Experts of a small language model.
Size: 14 layers, width 128, vocabulary 4283, 12.2M parameters.
Experts: 24 experts in each of 13 layers, a sigmoid router.
Training: a variant of Adam for the experts, 550M tokens, 8886 steps.
Below are experts of layer 6 (counted from 0) of a mixture-of-experts language model. Rows are named router (the router's row for the expert), gate (a neuron's input weights, with its number), up (a neuron's input weights, with its number), down (a neuron's output weights, with its number) and show model dimensions 0-127. Each number is 200 + 30 x the weight over its row's rms, rounded and kept within 0 to 999.
After each expert's rows: a language model's description of what the expert responds to. This comes from a sample of Wikipedia text that the model never trained on.

# expert 14
router,238,204,198,240,255,168,247,223,164,185,236,265,181,211,184,202,153,190,229,179,179,205,216,174,193,193,108,211,247,227,200,216,213,153,193,200,139,203,201,209,160,204,140,204,247,205,184,223,192,213,171,234,206,202,256,287,236,258,223,220,241,198,238,190,236,173,213,226,155,197,214,192,197,241,179,201,220,176,258,152,183,206,162,262,204,203,208,244,173,202,218,239,161,220,230,177,183,214,173,192,235,175,200,200,164,244,213,241,207,220,203,189,196,252,176,199,178,196,208,191,248,169,199,203,226,190,183,209
gate0,189,201,194,179,229,148,237,190,169,242,193,239,176,195,192,196,158,202,230,231,202,237,186,201,160,180,161,182,148,177,266,217,229,179,190,151,182,195,205,245,205,144,177,208,148,187,213,237,246,163,197,218,223,284,198,232,207,204,212,212,221,208,170,166,237,182,205,225,183,268,187,200,213,160,240,206,219,169,196,185,233,243,182,258,195,178,234,190,204,172,184,217,137,210,205,139,165,187,238,155,235,247,198,225,202,226,185,195,174,207,194,176,145,156,205,163,227,220,189,194,183,129,180,216,206,240,219,239
up0,198,180,208,224,223,162,178,199,216,203,228,206,210,206,231,195,233,234,192,204,233,260,204,221,198,215,169,232,230,215,224,165,202,220,250,218,161,185,160,229,195,189,229,218,188,217,229,176,237,223,220,204,223,168,207,194,223,236,174,157,231,220,218,202,197,232,147,191,211,224,170,213,169,162,226,191,200,228,163,193,218,192,126,148,175,203,266,218,206,195,147,183,280,184,148,235,194,210,221,164,217,223,222,219,241,161,195,128,160,171,105,206,219,242,236,236,147,254,169,235,185,190,214,199,220,225,188,191
down0,188,228,212,161,213,226,176,184,204,235,137,198,195,188,179,263,212,208,182,151,197,188,220,198,213,194,177,181,147,169,200,194,202,199,252,223,221,239,171,221,186,211,200,229,234,211,128,198,170,205,272,193,201,220,208,158,199,218,161,253,194,209,223,188,229,219,168,172,158,188,227,207,218,166,197,197,258,229,166,183,192,224,157,238,156,177,237,204,182,169,198,194,166,152,177,220,131,172,143,150,199,190,153,172,241,150,196,201,235,159,182,183,220,128,177,208,142,205,215,176,238,221,216,189,230,236,241,194
Pieces like al (already, alleged, algorithm), Al, to(tals), and prepositions with spaces (in, on, from) within sports-stats tables.

# expert 20
router,250,203,199,206,238,182,222,176,140,156,230,228,163,202,183,190,170,198,194,148,193,183,194,160,199,205,167,191,236,242,219,242,185,198,216,228,168,234,195,234,167,193,187,247,214,182,219,187,195,196,119,174,216,161,238,190,181,216,268,244,259,183,218,194,216,234,223,231,180,245,237,194,205,219,180,200,272,187,226,167,214,193,182,229,182,202,165,179,218,211,189,181,159,129,214,247,230,202,164,217,178,180,204,179,160,246,176,236,232,227,227,241,153,230,193,241,232,163,261,227,230,181,184,237,217,169,188,194
gate1,185,193,218,219,213,164,246,193,191,222,210,189,170,219,184,189,224,223,192,231,163,192,140,220,156,163,204,231,163,216,202,230,204,200,209,231,162,205,185,212,201,198,167,237,178,167,202,184,170,234,177,170,178,162,217,222,219,244,201,261,211,175,240,157,161,125,211,209,240,246,192,185,216,214,214,143,246,262,211,144,217,230,210,195,137,191,213,229,161,157,156,168,146,165,203,208,205,229,211,193,193,151,206,162,242,166,147,230,214,168,203,257,199,202,151,205,226,233,164,274,207,200,188,181,227,196,173,205
up1,191,219,202,204,209,217,286,212,200,199,206,204,176,230,196,144,234,223,230,224,190,204,251,190,178,216,167,237,146,240,190,196,264,200,228,217,168,252,216,220,239,214,234,196,187,149,168,141,221,234,193,199,215,274,176,187,175,207,196,194,149,140,189,209,220,220,211,249,255,239,216,220,268,203,243,181,232,195,219,215,216,199,205,198,186,226,129,203,200,134,203,159,222,170,196,181,222,150,241,208,224,171,211,182,201,192,173,171,199,178,186,179,244,228,176,185,213,175,204,173,230,168,161,187,185,144,229,196
down1,218,223,168,198,180,254,197,190,197,185,232,219,172,258,154,170,179,249,210,273,177,220,224,236,204,248,213,176,205,241,204,206,229,229,225,205,188,173,199,183,174,196,193,192,185,149,241,199,199,192,178,208,214,184,152,193,179,168,200,205,191,167,152,182,220,146,150,231,234,219,210,214,239,153,218,195,236,262,206,217,194,241,218,154,192,201,247,198,203,192,231,226,178,197,269,229,231,221,162,177,164,159,213,207,232,187,242,175,175,229,170,218,295,267,228,209,191,221,231,183,201,186,190,130,197,202,226,176
Word-start prefixes sub, ob, ad, con, pro, In, O, U, plus Thai, Cyrillic and other non-Latin byte tokens.

# expert 16
router,252,205,248,229,218,143,193,214,154,180,257,194,187,169,196,180,185,230,178,152,175,193,214,175,212,195,238,214,151,278,189,204,136,170,207,270,213,163,149,174,242,203,237,178,197,215,178,161,202,167,144,237,201,192,215,177,177,191,185,261,230,224,219,200,161,226,211,219,196,232,228,164,236,228,169,248,193,154,206,205,188,235,166,214,151,201,200,193,214,205,192,154,144,180,171,213,183,183,130,182,195,204,165,187,206,215,188,179,231,235,247,218,166,215,174,188,179,171,248,178,239,206,174,228,217,176,196,211
gate0,250,174,223,226,205,153,195,224,198,267,169,209,195,188,212,210,143,196,223,195,223,223,205,202,183,205,208,194,137,224,222,213,196,168,184,213,252,211,181,214,219,221,226,183,202,224,206,195,215,177,167,250,189,253,187,203,164,181,162,188,171,231,188,192,207,241,227,160,154,243,219,91,218,165,233,212,163,170,224,226,162,223,209,200,157,189,190,191,198,218,183,211,209,203,182,206,195,210,197,170,206,217,187,167,165,154,172,209,214,127,239,195,223,193,165,131,199,225,132,216,242,245,276,177,189,170,221,245
up0,189,262,224,125,197,237,198,164,213,208,211,257,203,224,223,255,189,156,185,168,224,173,221,177,202,172,190,184,214,204,236,183,201,173,238,284,168,235,189,202,208,198,222,190,139,191,203,186,225,221,181,220,209,227,192,232,204,227,161,221,204,173,169,191,167,234,164,231,171,218,210,239,215,202,181,171,165,212,246,219,222,119,190,251,166,196,279,209,202,254,197,228,228,210,182,211,200,180,129,205,196,214,177,172,201,207,192,247,126,242,198,183,219,192,226,233,210,172,193,208,255,216,212,162,239,206,193,186
down0,164,181,240,211,234,179,192,218,182,240,179,194,204,219,220,232,223,138,175,168,220,204,231,178,248,246,218,211,185,168,226,177,215,199,237,200,176,267,195,236,200,235,212,250,231,251,191,206,181,201,226,213,252,209,160,216,225,168,201,193,162,210,227,168,214,201,163,179,165,186,260,197,201,158,246,157,230,201,272,242,189,208,215,212,247,232,212,210,225,218,208,252,209,208,227,208,229,200,229,162,188,276,247,196,200,262,215,156,210,186,231,226,201,241,208,205,143,266,181,242,242,179,216,186,216,233,201,188
Nouns for people, roles and groups: head, minister, man, captain, drummer, club, group, John, often after the.

# expert 13
router,178,179,198,215,262,146,209,234,156,155,247,294,195,134,211,226,139,209,224,188,194,152,231,204,219,189,153,281,170,227,188,189,214,210,190,209,213,187,240,165,223,172,212,201,251,192,198,157,218,207,176,236,181,217,194,224,180,151,225,215,199,174,216,156,209,239,199,201,171,206,192,183,165,206,176,191,188,179,191,208,236,196,182,205,187,234,215,210,220,178,172,178,175,182,238,220,160,234,206,132,171,154,202,180,186,141,210,226,231,206,181,190,163,212,160,211,210,165,256,186,226,164,153,208,233,150,170,209
gate1,204,209,197,206,245,180,212,220,193,180,247,244,217,178,198,240,184,184,232,217,115,160,165,261,226,204,203,181,184,210,202,230,202,192,240,203,195,170,190,232,206,183,201,185,238,226,181,226,237,242,195,234,226,242,212,217,195,172,248,177,231,158,252,250,189,253,151,222,222,232,188,228,197,200,182,188,219,193,138,198,159,181,212,177,218,209,229,155,184,201,173,150,199,203,232,190,160,172,207,213,237,233,166,147,163,167,207,190,244,195,210,197,164,198,250,260,192,155,187,175,261,154,130,215,198,156,214,181
up1,211,202,202,236,172,202,193,143,183,210,151,213,191,174,211,221,225,207,174,230,176,142,173,213,202,236,202,239,255,218,224,156,181,182,256,267,241,190,224,209,214,143,169,246,235,237,177,199,217,257,244,188,215,187,206,168,202,208,122,211,200,213,229,183,163,234,199,168,188,191,186,218,232,200,177,159,226,194,197,182,258,221,191,138,166,192,234,185,209,191,181,222,275,177,153,187,155,198,145,167,206,243,206,206,165,168,193,175,202,165,244,225,196,155,192,207,172,207,212,180,241,180,144,189,195,203,156,182
down1,209,234,206,144,163,221,223,256,162,234,199,138,167,197,216,234,209,216,199,177,156,198,256,203,228,181,192,166,194,145,198,213,197,271,174,222,207,189,225,208,150,224,160,232,205,214,180,253,245,256,216,194,212,220,209,232,220,192,208,156,187,197,215,191,200,229,194,232,217,192,130,268,153,198,189,212,238,206,197,212,185,184,218,184,194,166,199,162,216,190,206,212,175,143,170,175,229,166,118,212,223,149,188,189,158,185,131,215,159,195,215,159,186,187,196,189,225,141,193,187,218,182,229,173,182,167,233,220
Newlines, dashes, colons and capitals P or C in infoboxes, taxonomy lists, chemical names and match scorer lines, as in Subclass: C-aenogastropoda.

# expert 19
router,200,168,268,232,222,125,255,218,152,176,246,235,196,218,220,116,226,200,207,200,141,227,190,197,195,199,195,240,193,213,195,213,216,182,205,180,180,209,195,148,148,246,142,195,223,230,200,155,204,181,175,225,218,220,212,201,217,205,212,193,224,180,253,226,208,224,174,224,187,212,216,166,207,241,123,215,187,198,239,233,237,222,157,193,152,222,233,214,239,177,210,174,174,165,220,206,211,213,211,199,242,230,167,153,211,214,167,227,198,233,195,219,160,237,219,222,199,213,208,225,285,195,185,226,206,207,185,265
gate1,173,149,197,155,237,205,192,174,196,211,211,160,229,181,182,186,185,206,202,215,179,210,227,249,175,167,219,182,152,243,172,188,181,190,254,200,213,197,142,220,217,183,266,193,229,219,247,237,204,213,123,214,226,218,216,194,176,169,225,214,170,219,212,162,226,179,192,208,160,226,214,218,178,218,146,222,182,159,216,202,203,206,176,251,170,129,209,174,217,215,188,79,224,172,219,156,197,194,242,176,207,211,225,233,199,251,195,202,185,228,198,172,202,194,228,192,153,218,189,213,292,167,194,206,193,203,163,203
up1,192,211,275,197,219,219,194,220,202,187,222,220,194,158,125,223,271,185,181,188,134,210,204,244,238,219,219,165,234,167,190,185,218,200,164,194,198,197,180,157,175,200,207,226,201,184,166,165,202,215,191,199,136,242,207,185,144,179,238,167,158,216,127,176,221,188,163,207,222,198,207,202,164,201,198,218,191,168,211,182,218,181,220,208,245,161,224,179,178,192,212,205,228,199,223,148,237,206,162,181,121,202,234,237,187,191,165,208,190,143,193,190,193,161,216,188,183,208,209,178,229,205,149,168,205,151,297,194
down1,202,254,173,179,243,199,256,241,197,172,209,213,223,176,164,216,253,200,198,151,204,237,230,177,183,161,228,224,208,218,203,180,200,159,196,187,189,217,201,174,179,195,187,188,196,175,182,193,178,154,257,161,187,225,210,179,216,216,224,172,210,224,186,114,235,155,218,229,217,241,209,201,189,135,219,165,206,241,223,216,196,164,245,197,155,210,233,191,193,236,135,178,206,176,196,246,219,211,197,182,168,163,160,175,197,218,212,174,209,204,237,156,141,277,198,211,239,152,262,183,217,239,213,207,213,147,248,207
Words after the or a that count, rank or quantify, such as first, two, second, other, most, top, third, eight.

# expert 15
router,178,198,277,223,232,121,229,243,114,198,247,244,142,221,198,232,185,178,221,215,177,187,172,203,177,204,200,237,240,217,195,271,153,184,213,171,153,198,221,187,157,235,146,182,213,173,214,158,163,187,163,168,247,203,236,229,213,181,214,207,245,200,240,156,171,212,238,159,179,169,198,147,230,259,163,196,180,206,237,170,151,224,192,204,193,188,237,223,185,170,206,209,166,165,219,162,208,209,219,189,225,197,167,160,209,210,209,201,218,209,220,199,193,242,201,211,196,202,230,218,233,212,160,179,164,201,216,208
gate1,182,231,195,206,200,215,233,195,163,199,197,182,189,198,140,182,199,192,161,134,202,254,174,163,241,161,210,185,220,201,244,179,160,118,212,176,210,215,207,199,202,190,177,206,164,155,215,183,173,216,182,159,202,202,218,198,219,205,229,209,213,182,169,183,214,176,205,133,177,211,184,168,279,160,231,162,246,233,172,234,190,151,268,185,176,198,229,221,221,259,241,201,142,192,205,197,174,190,217,184,185,165,176,166,200,249,176,182,222,257,229,157,161,207,233,258,212,226,195,214,192,272,219,199,230,192,192,227
up1,210,205,168,210,147,233,154,229,218,195,184,202,204,174,173,216,209,196,209,222,224,210,186,193,135,172,218,174,170,165,156,209,230,152,204,233,226,211,232,190,168,170,199,169,235,194,271,147,204,232,196,206,215,186,200,268,178,211,185,232,133,229,178,229,151,169,234,209,218,174,207,198,217,194,197,247,176,166,158,174,185,181,163,219,142,176,199,226,190,213,171,218,221,226,155,250,169,220,195,176,158,177,176,195,185,265,191,226,247,176,126,208,234,253,250,228,212,229,231,233,215,171,219,173,148,208,190,207
down1,139,255,154,161,243,129,222,202,190,172,208,198,186,185,278,172,193,136,163,140,222,206,201,186,216,209,171,228,211,216,241,241,222,172,181,144,257,222,170,181,166,179,199,201,190,178,175,174,198,222,258,159,192,193,221,192,163,215,194,177,199,199,205,174,241,216,245,165,208,172,131,126,231,212,227,166,238,245,208,206,209,191,259,191,233,169,213,185,170,225,187,219,177,178,172,170,234,197,232,252,229,227,200,172,166,221,198,168,192,204,200,186,184,193,231,215,212,177,153,209,184,202,211,181,222,227,228,185
Main verbs and auxiliaries right after a subject, such as was, were, also, remained, served, died, and endings like -ed, -es.